Experts of a small language model: 128 experts in each of 9 layers.
Below are experts of layer 6 (counted from 0) of a mixture-of-experts language model. Rows are named router (the router's row for the expert) and show model dimensions 0-191. Each number is 500 + 50 x the weight over its row's rms, rounded and kept within 0 to 999. Numbers have three digits each.
After each expert's rows: "gets" lists some tokens that make up at least twice as much of what it gets as of all text; "comes before" lists some tokens at least twice as common just after its tokens as in all text. This comes from a sample of Wikipedia text that the model never trained on. Tokens count by the router's weight.

# expert 25
router:466576455513528493585536531419517531488420600479486446444446436476504486492540555542451478453577521578481450544533583540514539390472453511483581524564571442533481462475502470521373522516481477574522441440510470568469507518480492539540562543459523443438438535403592426442493494464503456427450501569525509454437526552513497486455541549481439506413500414545443489516442559492475605459407532452440515449516514544495511427480538531555515541504560536505422453407508454550617545500454513453542553440527435593488583524539498429554461441550510529468543470453423433567409611428490461506
gets: " of", " and", " by", " &", " with", " from"
comes before: " the", " a", " his", " Representatives", " Fame", " other"

# expert 127
router:505519489581538537498604509518503503536388532436502462486481420536542505493546456541452536493502484573514475512544574542598550515450469516450556558590560449428452481510501467519420587506418527573534451469532474548453531492508555523606535532507566465406498525421460410359464488459522474439425468555580557475463557559479585516450505549510445571457508471522460581540490527506524520496504549473406561454464503516524507475519570574466563549511536512550504490396618499549563551433413600495497573453478409542480544552518468382604442483497522496469473485483483454531499532397500464576
gets: ")", " he", " He", "i", "ov", "\""
comes before: " |", " was", " (", ",", " is", " =\n\n"

# expert 60
router:449585470553515522521558574477528496531447575410532466466368485500554507503547466492471485430544518553468466545515556592502549458487462477407545545561517455505444409393534475558486473455463490544515477494544437598467521552490527559555591550512579454455498582465596458451349545484571473476454400546525552468477523514470517479451526611480470489471517485451462467488504528476511563471508556341449514451436497577543523530486598535521530564545530491543472440441514512607565548426469549449561491507501502544455551538535484467553448400491494541429544392410465446514485503467502492500
gets: " in", " on", " of", " from", "On", " On"
comes before: " the", " ", " a", " his", " their", " June"

# expert 45
router:475543484571529447533536470485482526504519601415561454493500450504511480562529441502490506499552548570405473521509518561584529491434461458441538511526585431475447489445530466493439564549456442492496431458548497579498564550393554526509556518520513500465488542473549498403435565399530455483427473553514519408420570484510551474405547577491439532466535488494427468548432520516477535460472596465469521449496517557560638490524594578484510500572544621510488533470597475515573579460421523404518597457522452520445507598540495444520459466544531536473515467462500459517502537447420379557
gets: "3", "4", "7", "8", "6", "2"
comes before: "%", ".", " |", "5", "7", "6"

# expert 69
router:492606438511509555518561489427513495502407627486585495512452466491565516538539506577424541442516480573495459569569534555479551487467472497483541486612513493479495474489495497565465537456417508554516438499563477566344527576439485539504540515512519505459440562460577522468472536480511458481458501545604550475460489524448496455458564526510453542453533398471456491598452614481521564493409517466443532453494474538529519476530549533491519575488577523541437488421523447535572578516453587410546529474554474509459614621531532379546497459517472548439542469450443405530510516453440449508
gets: " and", " as", " or", " but", " with", " than"
comes before: " the", " a", " well", " it", " other", " an"

# expert 15
router:419600510542517501517513553491514541575483546456523446492458471446548478554568555490454580419523528525478481616500522542536597496447467461444546554557522425465482488419555478606487575472449447551538473482545426526478503513413515540524530574508580446393500514424506470445467532484512480453461467507528518452416493553509584455389557539393400486461522424497426517524518562507505612437467538392508590437514577517557526511518569529484554569551527542499484454492520491543565501486410539445575488452499390603495595524540546434523479463500460497503525478409454446563479537494460448548
gets: "ing", " with", " of", "ed", "ating", " make"
comes before: " the", " a", " to", " that", " his", " him"

# expert 29
router:538541512522573480541557468489532443572471551511541494484490466455624517533631468550492526518590524550495449579529558552547565512444507512423506605526523412528456463500491426516474522516461443517475461465540488489473595517470572582505622538445583453489446595476510436488488501399527434396455428529519536484496526481508584442399507548535487584508502452483416521513414569502437537501426605427509543457417531587606491452568542527534543509537566590503486473471528534535524510442462544511501500478617475498499555579512515435528442500521480561438553494463473460479440518391486451535
gets: " (", "^{", "′", "_{", "\n\n", "″W"
comes before: "1", "born", "2", "age", "=", " /"

# expert 79
router:471552465544502507502506520547515486507398515470583475455427345497525532535543497527478506449558550537509440561534567586513520419447377474428544522541627491496440412447563422519438567481480485528579488431565441555466550585491566572541546523485537454403536526500530468520448507468531543400455471541596566439452574504502543476441520513438499489418519480457477524518452527502482510425468592470410559447510479521548611404607550494531537525489531532469495522446532494523530555448389507505559540467499555532516562534532493427532467423498532506467517488398425435546479565472514500550
gets: "\"", ")", "s", "}", "ers", " Award"
comes before: ":", " |", "\n", " (", " of", " –"

# expert 31
router:508603535496525484568556493453559520521463589457491462443456508463530566523600494545508512436576556535413512552543584510549558493460449431494556553541564465425498421516512483598451517469429386483535469444554437544468502524516499542505534545579537389438493552472609443461402568489530459467477485551563506458441575460442555441462514506459496509457484418474430529582478578492539502504465577431465587479473470517494491477507553540465533560488540546504472433460524510522584497496445493474616537463508419573470529540590524480516490401528549519431601450459486468520442507442399378522
gets: " of", " a", " from", " to", " with", " in"
comes before: " the", " ", " a", " his", " its", " an"

# expert 104
router:534526441600484536489555491517564521525497547529528467501462508507546504565540445518487499480580489590419460558557571576570513472511466451452508566593543490489433396451530471520461619512457453515512417449590462505460566519455559547525542564488577418428495538476512445501456498450550523454475464548591516483421539450557540422410543563438489521477502476423418513568425556473555512484464568486480567370447460520520507473555549547510499593517537561570484504470553522499556554491468546397576542440545436641453554521550484458506384472486513557468522460463512418534473493443462464559
gets: "%", "0", "8", "5", "4", "7"
comes before: " |", " (", " |\n", ",", ")", "."

# expert 73
router:509577505600492479521561481504505525536470550492547475461432439484600542602557531576487572497541562550467452597564551526534556501484467425422506547603557486381490473428577421533453590505464474514539451416529488610445506580428545560590577534470523432462530537478510472475490518482535492496479405520552549498432499488495577456448591529466454518467518464473392568519438577471472498501477594410472574489469476525535575466562516509472464508506513555526503511447532499619531514430489541444553507438527447571474593535535525454533468455499464483434517491384477396522452524503461459548
gets: "s", "ers", "es", "ations", " people", "ings"
comes before: ",", " of", " and", ".", " in", " are"

# expert 67
router:511521531616488494527566518535503489499471505494574449508450481484600478499562390510491538451541451582444496604557538584527521472487449454375480563639523491442446423447565484542484549446403422515501404486594466551425557538493551515553546569516529466487499502476556472465452532417521438462452473557549532458487512488494592448490549531492497555449539474443436496550455523523489505498418530448496529462439514606570596483517570516434548481602531509508442427465541472510534504452440573409577529462493528505426515521582468487520460456499554488407515456417542422533483495485426411559
gets: " km", " m", " mi", " ft", " north", " located"
comes before: " in", " of", " (", " to", ".", "^{"

# expert 52
router:512584488541538549555511548431483531560494543480544464465396497491494489508584479543485541536534497538514379531521597536527516486468453506478504545620569395511447481492574490537408545515448511569566449417560461600490535524413530572527575547531571466455495569414567422401401546469507493420487419556534533483409534521501551508474613560477449469469472485454428500576465554507502544486458520436442511465479539548517488505537503526487517582562558547561417485486557530578522481462484519483563552438550432550475630578525554480537481432508519506481544504381406476530488494481511443505
gets: " for", " in", " of", " by", " to", " from"
comes before: " the", " a", " his", " their", " its", " example"

# expert 117
router:537536543564482466559591448554551432511517523518615540462416470440565572584588446529411503443529542629485461547507548522547561487493413485411526502569512444483428466401524420526426581473479514502552456441542449544423508516409550533576518514515512471464498596505578492413438531484548482446461384497561517464495483495428567461442524600446399552416511492466506540501400561470516514501440537434458558458486536529497528484581525516428542515511586535578484471448485496546553581490483513440538463474518522525475522544523515456512458454456460576438553475508489435518518520483433429578
gets: " years", " time", " year", " season", " day", " days"
comes before: ",", " of", ".", ".\n\n", " in", " and"

# expert 119
router:525580444561563537545553516515509470586440515482586461485456470485565439503584497513485537452584587526496454577564539572499597447443447478496563506506560466483415445462506476511433565522499432551637502385555474574493545549483539541483596539461575475449509564442526447476475477444578494390472406563588530471480587537496509506484525547447478492466495524478456572553432547511517539458467540470472511414454514510531578469545582533513528552558549551513428491473529425586499569446462571492573545457518471586513533582518469464563444399519525498438495439504463467571474593464477490556
gets: ",", " –", "),", " (", ".", " -"
comes before: " ", " and", " New", " United", " which", " ISBN"

# expert 26
router:504542483661514493482506521509486509474484523405522489462455453517573437550551464539470515499523509533491473543611591593540567432495461492482488517511528441460430412420499452507509518531394491575549522499554420526484516572506548583521538566502543472364484605447513449413400492408565516384501496504587536435483532495532558499437535548484465502405482488528429527528455525502451541480460531468480564478471543549591527457558572532495532520553580617560449495457574454495506554370494533494524530453545530540489552502558454486556474444447517534424509483475493414523495590463454480571
gets: "5", "4", "6", "7", "8", "3"
comes before: "–", ")\n", " |", "\n", ")", "),"

# expert 7
router:488535485571554532487544516496530539546442570517574487455423457477538496593556497555471529464533475575478420571544529616578521453513358455404562535518521501487471431499555470526398526484458477585531458423536472515418557547496583591547534534498548452473442522472550400467414486487544550396470479516521590394389538506549585496431515501446484510445507441503465486496418529469478530402470529462466520409507510567573575494542617555500495506525515542505456446416597479557599562456484519460559503448528474533447532581549489487520432478481467525502541471455482463518480525473540450529
gets: "3", "5", "4", "2", "8", "6"
comes before: " |", ";", ".", " |\n", "–", ":"

# expert 68
router:555557489532527516497556516510562489514476590394537552439485481465579497584526491549485511477520468504482485543538525491517510440453409437450516526507539431500421474513597428567466523480416457568537476412584474533474585456403609540599509517527545522427510499453569429502450550420515472425483475528535576458423513533541592460493530528435459508470508481493475529512462521468546516488496550471467551447411488571516491444495554567509494567503528632499498502395500457568594521497389504519598562399548483533499494585536511403560483434572558588445524466482423448579453478499506449563
gets: " |", "|", ";", " /", "-", ":"
comes before: " ", " %", " Year", " Team", " Votes", " Notes"

# expert 63
router:533535508547521485504570487508527525491475580513589471479454458466524508589543442540474484524515554580461434529501518579530541486461384521497535623525582482483493423512506472541425553484472445554537481410547493545478564489460610605547555521497517435460517496440533453422357521442535499423461421549583545432417595468527540462352590533489454511467505484485488506508483554459537504509477520393443518425518521519568571517571571581542501540501548558596432471428576466517515511456434541424507539421533442528462513539513504404525406482473529490469523507493501467559458567461510452539
gets: "3", "4", "5", "2", "7", "0"
comes before: " |", ".", "–", ";", " |\n", ","

# expert 72
router:536588485510523536538599465472509485568461519476559386460466438497478521519518550553447535418532511595505506565517545555544607466435445535507525586570534407482494488439569464516445595459397488467587472481562454509444586500430530500528601586528495405441465642452534476489410526494514520506470408469544558448465527521499550444457609588475423558468490432500485483577480542489481527507504530395469520461477487535524515479479533530468506606534519557557465478448526447520524530452411532474491526445595471499509508555491444408553464483545505550410563487466422404503479506441473486535
gets: " that", " which", ",", " this", " who", " where"
comes before: " he", " the", " it", " was", " they", " is"

# expert 100
router:546584479532552496513548529470507535537396591462548459479428445441598567546540476566402536465580485492465423538521581545532588523399501469416527559510534465412474496491539442534429535515440492533566506371557494580476574530473586551538527547505564448514446573410549444517404534436518448387456450537524514482478487535554567421435484535491468505483521443483408492566422526437538558492452528423483546478475515558551552521519520494453546574528573577546489455467525463576532539465425552477540501481525471549479553580509461429497408448549510513463518432456472480500456556447473491574
gets: " (", " \"", "(", "/", " [", " '"
comes before: "1", "2", "born", "S", "M", "B"

# expert 103
router:492563494525502520550582548494564488500496522493518505443441479457492527598517549522529525443544527518463448572566602534523562394393496495478505532515546413481493478459499395592492616537460483594557455475571484578384517515479584582620510525501548499483492570436500433488479545456556516442456416510573575462457512543499573448391510482436417551485469433456423498536435552489477540470458552440405518462509546579513527501520567515472525501566524500484476490462512448597524501411420540476501523462561514518487547577568502498502462455524483567457538464471418407564468563472506430593
gets: " |\n", ".\n\n", "\n", "==\n", "\n\n", "==\n\n"
comes before: "|", "-", "==", "===", "The", "In"

# expert 76
router:478545475552489517555551551498587508511458531423545538495469508508513506549559435590428513420524470580496484534503562530540564516429488399498499535583532461445443488470544477573453508498457491576507486409521396573488511534501550529535546574452583416452504580438555482467432557468535506505464444513548537448435542473478545383435547615479409465455494417536461523490505545516481566449445585443467482448459565583502526490490582559500576541549539541555458444441503470535624538446482532464584527453517493585503594576560547498581430399513534546419541444436503481518478549462475506533
gets: " in", " at", " In", "In", " from", " to"
comes before: " the", " ", " a", " his", " this", " least"

# expert 42
router:540613532503586517543569527488517456481435504453530523424496427479543487545551458593477523481565552505495486636550543530556550420476466506511545569537536495423485451440500440552459521528442461508532474448543439624424543584500561537489530553473503445481506585488492425470469527461508473442470436570579568466500505517555557471477557516467508466419516496479437466528445566512498562505405533444431532430455482580518535494565597572465550489495533509505439459517529465554627564446457645464588556416486490543509539569509505481529480435517478485469565505401518455577527479439458451607
gets: " is", " was", " are", " were", " be", " been"
comes before: " a", " the", " an", " been", " not", " also"

# expert 28
router:470562522581577506557520501523511523543457509508553496459438387512559537517536474511478549452527523578474378571530541617538506462483462467444510518520627511454450447437507422568470561509490448516555492467556482536450552559430551512514546523543500445398430563413553446387410543446542512437388430474527544424490558488517580423428558520464483511465479457480482545523455512500481533467416490487507517467489499604571544517521570508490496529526529523552484452493558459547595564476390507404547480485553471542471539595539488478579474418531559526472583479496468484560450555415455447556
gets: "1", "2", "3", "4", "5", " —"
comes before: "9", "0", " |", "5", "8", "4"

# expert 102
router:510563477541480510483538507497504528495462604465514445457447429505536473521538502579449539476552532655479494556572576522589542482491422480441513511565533401425463455468503473504455505519464442509571462503564406548463546527407568571593581557493554438470511535427551431420423526471549553427486490499550537460493503479522563443371521579490481516451506511545451551589411533530519544405486563449424516499467544524569527512584554593470510521552600540555482473417579488532517562458468518470507498464593479514456547572523506488530473458482482542385529448478491397528456526497468443549
gets: "0", "5", "8", "6", "4", "3"
comes before: ",", "–", " |", ".", ".\n\n", "s"

# expert 81
router:536604481509529500518611501494550512478476558524507468489512488494514547567552471544470513523526541529512431529551520535520525476420439478506509607575580491468452415488502463542446563456501477541524429454556490566483589522490603530525551545563539477416512531450531450458445524437586424444491403563642571435469574464490578470459595550472448528434545492520480526599457547512542531488481494469449585506423501508553552456516564545485504595514565511586518450427569487562599567498430534520582529455539472582458516521566486413557465468527494532473596477499455482581418483463458458594
gets: " |", ";", " /", "%;", " —;", " September"
comes before: " ", " +", " —", " −", " .", " —;"

# expert 106
router:543517492525561500546562544515486530514460528500528463421447383535528550526534458558454511456502537549467423517538541556496539495474428475481599555507596486497427403489522440548401545464487444533523489431551484549448517503416530533526533517526510390424496573433510448428397534420532467475384404558521519400465559526484510460379607541450465501460540471438476598527506550463518526500412539477464545492492506556557514492503531534472498534508567518570439486487599456591578506510384548487549530420560477535459517567525521415543493439557555503492537464492479485514424561427452409546
gets: "1", "2", "3", "4"
comes before: "0", "9", "8", "5", "3", "6"

# expert 18
router:496584476510534480540533498503528504482429556475569522423426473511522540508627464524431535492547571562425463554576569563559517471483467450454533565611568448399445379501506464527429558541492471508552426440532461527466558484401523527517545520499537485439424605453491468482403529457542449493506432486537506440510536480491559429511527531454465517462543456500455500551385517478500569448463511409403597515440534510618551507546582544552485548507544535547476454401499438513523582479510536513524525443516485522465550618506559469523460449488516475474502514456444404596452531477448470579
gets: "0", "9", "1", "8", "2", "7"
comes before: "0", "5", "8", "6", "4", "1"

# expert 88
router:509546481569518502535565566521593501563487562519545538403458476529523567566546504539455450463521536514503434540568561616555553448487409450466528529554570446464532490499570449565469570524456463525519470455546432524485589527473568532566523505521502513462490518460503458446437553462538528428426469612581610429477554478459542450500558520486465569476462427485460492529475564495498542438455513392503500450470467564581630446554550554505484570523526534534413518400558455507544534481467506482539524364544427528461569577536551438511412479459537499503574429451463487488464481434435421502
gets: " ", " following", " —", " Candidate", " MF", " No"
comes before: " |", " |\n", ";", " hold", " votes", " |\n\n"

# expert 3
router:502545490549538516480521581491502547474471566467517517492458379441519453566510515506486511419563584557461495600546569540537568460420471516404493528580568497412507409474591494584502564450508434561552466457561458581433536570456525531543500601559553418432527557465509469464430511434515440483486454520547539465493514522540526486443578504448474535462507433478435507517459586541478526472423506405428577429467545576544559511611555506474503544570507571589476463464556481532556502495480572483585497487583466530431523553529509474552461522486532495435552429400479399536469504464453458564
gets: "ed", " used", " built", "\"", " released", " made"
comes before: " by", " in", " to", " on", " as", " with"

# expert 97
router:517584470557515496516522573491569518477457515458513449481494463525634474528531505487457583479519519571524514597543581514534546450437421478493528496514544456502424457488498449540476537496459499539566480430588486557472522588441563508573571548475529459421503548397586478477437525406553471405448446526575545465457553499515579458465552571469457495451536496550477535557449520517545530467477500449407524407406489540559507454495539574484518557579569518565492464482585484556559506387397513492565585513498493525488529544551498470565434441509494561420531462407501429598472499438422456581
gets: " |", "|", ":", ";", ")", ");"
comes before: " ", " —", " Haleakala", " Socorro", " MPC", " Win"

# expert 49
router:497530474525556489514515525436535460532396546493545462442407479508592499518581469518453507426534506550523403544503524561517550436510448516451568487614564431494474444449531476593439503486487468535511474469551406549471584499506542566538513569543535492453511520488542414468494513476544429405461440529602517470457519466445569454457533525493374496386478427454453492541430539433516607444522553451468552445492517523510557459534557572576490573476545490532452500473521430604579471469456541491503502494544465617480534553501567477531440442502536505462575416420441463612404543500481473518
gets: " with", " by", " of", " under", " in", " In"
comes before: " the", " a", " his", " an", "ing", " its"

# expert 61
router:494528504561546470559588501542492508536438578497598469434380455448496517616511461556498472460567571560429466551554515543600505466462404474478551549553526412431499429503564464502459505448430459578572453464489507529436526489436525516533561542513486404487518524410579443434419540476509521507451456472540524482406502455528544438473581536446433536446539484454451502542382595494590497461464498462422504399444527557553553406527565550487543530546605510482469501407581504507521512469436522425527510446520452524483513552550559493545454482575477519495501484470419429511471474449486454529
gets: " one", " two", " three", "0", " all", " four"
comes before: " of", " years", "th", "0", " days", "-year"

# expert 83
router:541568456561510541533535567518471466551443550490525441455489426518502537573569486531482585438555525640456503518526595489474515460496477483438576573500513515447500489513506461508477571501432456559557462430619500551458506528416554593511525552497527454470485578442543411470489528440480495470474418497579621487478519522505642440442526548508407494466502406479443568499462550505518567498457517466493521420500540550513564470459536505541522563591558511490502450465571441487539561537437514469569544428532477582388517598551478449551475461474470512425531417483495390574462537500438447545
gets: ".", ".\n\n", ").", "\".", ".\n", "==\n"
comes before: " The", " He", " In", " It", "==", " This"

# expert 77
router:510516502546520512514505488469484462566493534445539464435442409436489524577522533508517542471604523589472373577568544532577483473463471495455520499492489485454535413437558408515457556465443480512542472416570474561481527573457597546524576493454536490410429505458561489446418532461586462390479448523591614394472563483528564443448542542481475578476485470541460533582460501454525508459405523429496548454461512510523534479538541528431542506528540543582486472366539486500601558489453532398512526491481466573474599500503504485540489453490580497489502519424468416561454478459462440539
gets: "6", ")", " •", "os", "or", "9"
comes before: " |", ".", "–", ":", " Total", ";"

# expert 98
router:481606451529567506525591576505534536514423521456547470473456431518603486533526554516483595470538532524507465596520563550557564384384414505484550591492579450482450460506527465505478524506452479558584474461540508611490533566493564538536549552526559490435492551383551469419467515445549522410462480516574518472424523493509570470462506569464442497471506501509480551534444533515535535427428484443450531461473534526531556445484526524533538492533571504488476463443509447607591551447392519523572528476507470536470521547513545420603490423546467532449590484442446461546456549477435456598
gets: " |", ";", " –", " -", "|", ":"
comes before: " ", " \"", " A", " Yes", " The", " TKO"

# expert 2
router:523578478530532518484572496475496526517483546457524451486477482483564491518528493534479506485568522532483434591530528521547527462398420470465508589517543465506410446456513460614434558548443486569539441432522515584489613560443577526540552548526525451424462571427625472421468515442534441461449454499551551459450564445532573482452572557434418495444520480484492525502448520494514508482428540431417548414507485520529570408494569534474492512496584522530415458471542436596542549464398543486607582483503482517484499552534530420518430393479484531402571458437487472537462525481444446541
gets: " |", ";", "',", " /", " -", " –"
comes before: " ", " +", " —", " MPC", " −", " ."

# expert 51
router:526635475511501506514604505514511475578459541543523488452379485469537462475540520537494576419558483528473486579531493511542557485462458464423530567606563445451436492449535480494452568476445403559620486439549449585491500544405504516546579511493572437524458591444576396459474527471542479487482360459520540473423528534488517482443524550447448535505509419473508544566423526491531507486483564474465513481416509558518546470524530546457541526572539592555482457425512471611535522486451538405574512432498440546493524552558512474519469475531517510459518416494497405528474523474492420610
gets: ",", "),", "\",", "—", ",\"", ".,"
comes before: " and", " which", " but", " the", " he", " who"

# expert 9
router:522551502610503488464574486515583484486463562465573473452471456518568484609577454528498512444553539552534409562548585560511557477472362456498527533540541472504485466460535444555453559472453489559490478473550450531454534535465608520556536519459506452421465520465529402469472464456503531452466479576580519468467604482518560479436539507461436593446495488481486534500522536499505523497449533369458515453489474604599598451538571561485517534595570539523487528449545475554563587460427552439534504502498445576455527508530491404581416438532567487416484485464492419556450559451489486536
gets: ")", "%", "0", "\"", " —", "}"
comes before: " |", " |\n", ";", " (", ")", "|"

# expert 109
router:496568460569487483515554517535577509517426573516501515454490375518529478525509445524466560472539539539481449604572549563556545429452454481482521620503528433482450431489502446526450561478405511545546464436542466599452523509466535583567513578485564501443504552455530455480454500447551482423483454530605521398420562482442564489460528596432417502469573467489451527549465593516497550470467493442402513426475542532578505511497528596514569578520522560528425500495535497640595504489452542467539532445517509495440523534530456422541465384510548513433530512482491453513461515485491434581
gets: "|", " |", ",", "°N", " May", " October"
comes before: " ", " Total", " Win", " Majority", " Turnout", " November"

# expert 122
router:538540510514547499534542539487558468501405526549514463475391508523542514549524467550422528476519562535413407542540522509486529499430466420459625596526568485451478452514553430543428546430503475539504438422582512610436596517421607578556523553525561479462421556485532461457484552430497439491443496507549512431475589507492600493466518494449430588457487448485408488553499601440475510478440599406450526461487477517580508464536525519472536523517530517534411508459548473539560555479449602473514511446605501541457505589506516482506429476495459501465593454461447467529466523461447468557
gets: "–", ".", " ", "-", " +", "+"
comes before: "1", "0", "2", "3", "4", "6"

# expert 96
router:550550516529562461476562500457555486508495597516573491473446496512551512503533423525485438475546514527451439509569512603485529492441475451451523560571552429436462461527572464570465569473446462578548474443545469573462528495463579534534525528524559430473483560438607448487433483417532468489486432513578591447410489469437572446466526504495418534419541454444430461540406631528560588476484562490481544441409473513531546531577560510503558572513542533547414438481555409493528538508408544453501513501521478651414540545519482463578428477473453487469516446480483435511511501466465462500
gets: ",", " out", " over", ".", " up", "/"
comes before: " ", "2", "5", "4", "3", "6"

# expert 113
router:505580470546554513553549485532563498476388509505510472462494485547528526619525504524482462498515567603475447494576582500515582472480433440486549586572546488507520458480483409578458569490518486535503505439565460547468519505493556551507524541513478471416512554412512403501429547394606524442436379544570570452502547491454489509429521523484439548473558462485453491532417532489553585493461480434395555417439503517509554505554590523484552540545511542549497509492506475542512517492400516435529534412501480521515598593543482427514473478524495500404515445473498442607416564461488456615
gets: "\n", " |\n", ")\n", " =\n\n", "\n\n", ".\n"
comes before: "-", "|", "==", "===", "The", "="

# expert 80
router:495508534569492488521536523494469546529406534408539470498469444469573535556538439561469491475536534568435443547580492530525496495494462465462601516584502462437492374419534469542482527481452400511554437465562457488383568544458590541555548521478544376486495531448517471454433520396541488453450483476514533467447563500500532438429556501482480491381496441445494531509422541455484497460508509479504501419470545558520533502514632579512485504527544548558436509485502454538512493461422516485529510438569474505411494576530471437549415481546565542446574397456479444591491478464473346556
gets: "0", "2", "5", "1", "3", "4"
comes before: "0", ".", "}", "°", "5", " km"

# expert 86
router:518542457492560540520546537523590513500475543488523426387431479530525500462523447516419553419509521548499448507500587558514558496429428495469537580538543461443449456459489437551457531474477509563520448478564442536486565521473515487538522576555579459434515502484523426388458543444514499446450420559508525487483515527462584502437559529523379525448537503530475503543453657503558592472468536494465502464536583600503513507552526594471596521536546519498472523400615462541612526457461489466556572426537454571457514561551508461592421436534534498459491466407500425524453503487444459551
gets: "==", "===", " after", " After", " before", " during"
comes before: " the", " a", " his", "See", "Career", " its"

# expert 41
router:519566498523556499505550539484505425549458566392532452428469446499556502511552490542394518482513474538430470515556551626557592451493441516455512569573607464440444468455497453516453588494430452590527471446595465553482511465453563502580537529521564462446489533434518461469472565459528482454419465547536550495508486476522592488437558537503457540399498483536454501560488624472557537462442537455434560455481547547498529480523564559489549508515509580511512436379506474505560515489372562436544545371515480516474527511556506483527477445459505486480497463431513381500431517443578422519
gets: "==", " It", " he", " it", " also", " has"
comes before: " was", " is", " been", " as", " has", " had"

# expert 115
router:494540511515522467503586488478498505513414545465518426498491474486542531499620493476498497474557587571444434534625537578523516446479443418473551523564478471419463455429516419592493544547480467500534508458596444529426602519449517622500542551518583415490460587445500478497528527393546468468428456523493524471496544462521539486487488482523429500471529435472472458569431552418478486374474533460479508482496531501542584478488577489544519555527577590528452495436514463535553588405447617462569573453499499548443511543593534425493422482515482528444487468472467473522435575423501421516
gets: "-", "–", "8", ".", "5", "°"
comes before: "1", "3", "2", "4", "5", "0"

# expert 124
router:502590481486484509512563528489575431553454503496529447413499476487530431526518444498444511501517516620497425535586579597546554495453407429467535554501494403497441445466587378548491501539409462552483430453578469496509555481472531578516533539496502489478473499441499484492445517416576481433430489487554551426492525455435578367416509585521496478489527474521466527588461492510537592491483552493481520396503512572519582497527588578465598566540532544516459450491533478512535551465490513468554530383509475483439626536546432427533460458492539541444581510486471445488471499433448478555
gets: "-", "\n\n", "|", "\n", ")\n\n", "°N"
comes before: " ", " •", "=", "-", " Born", " Country"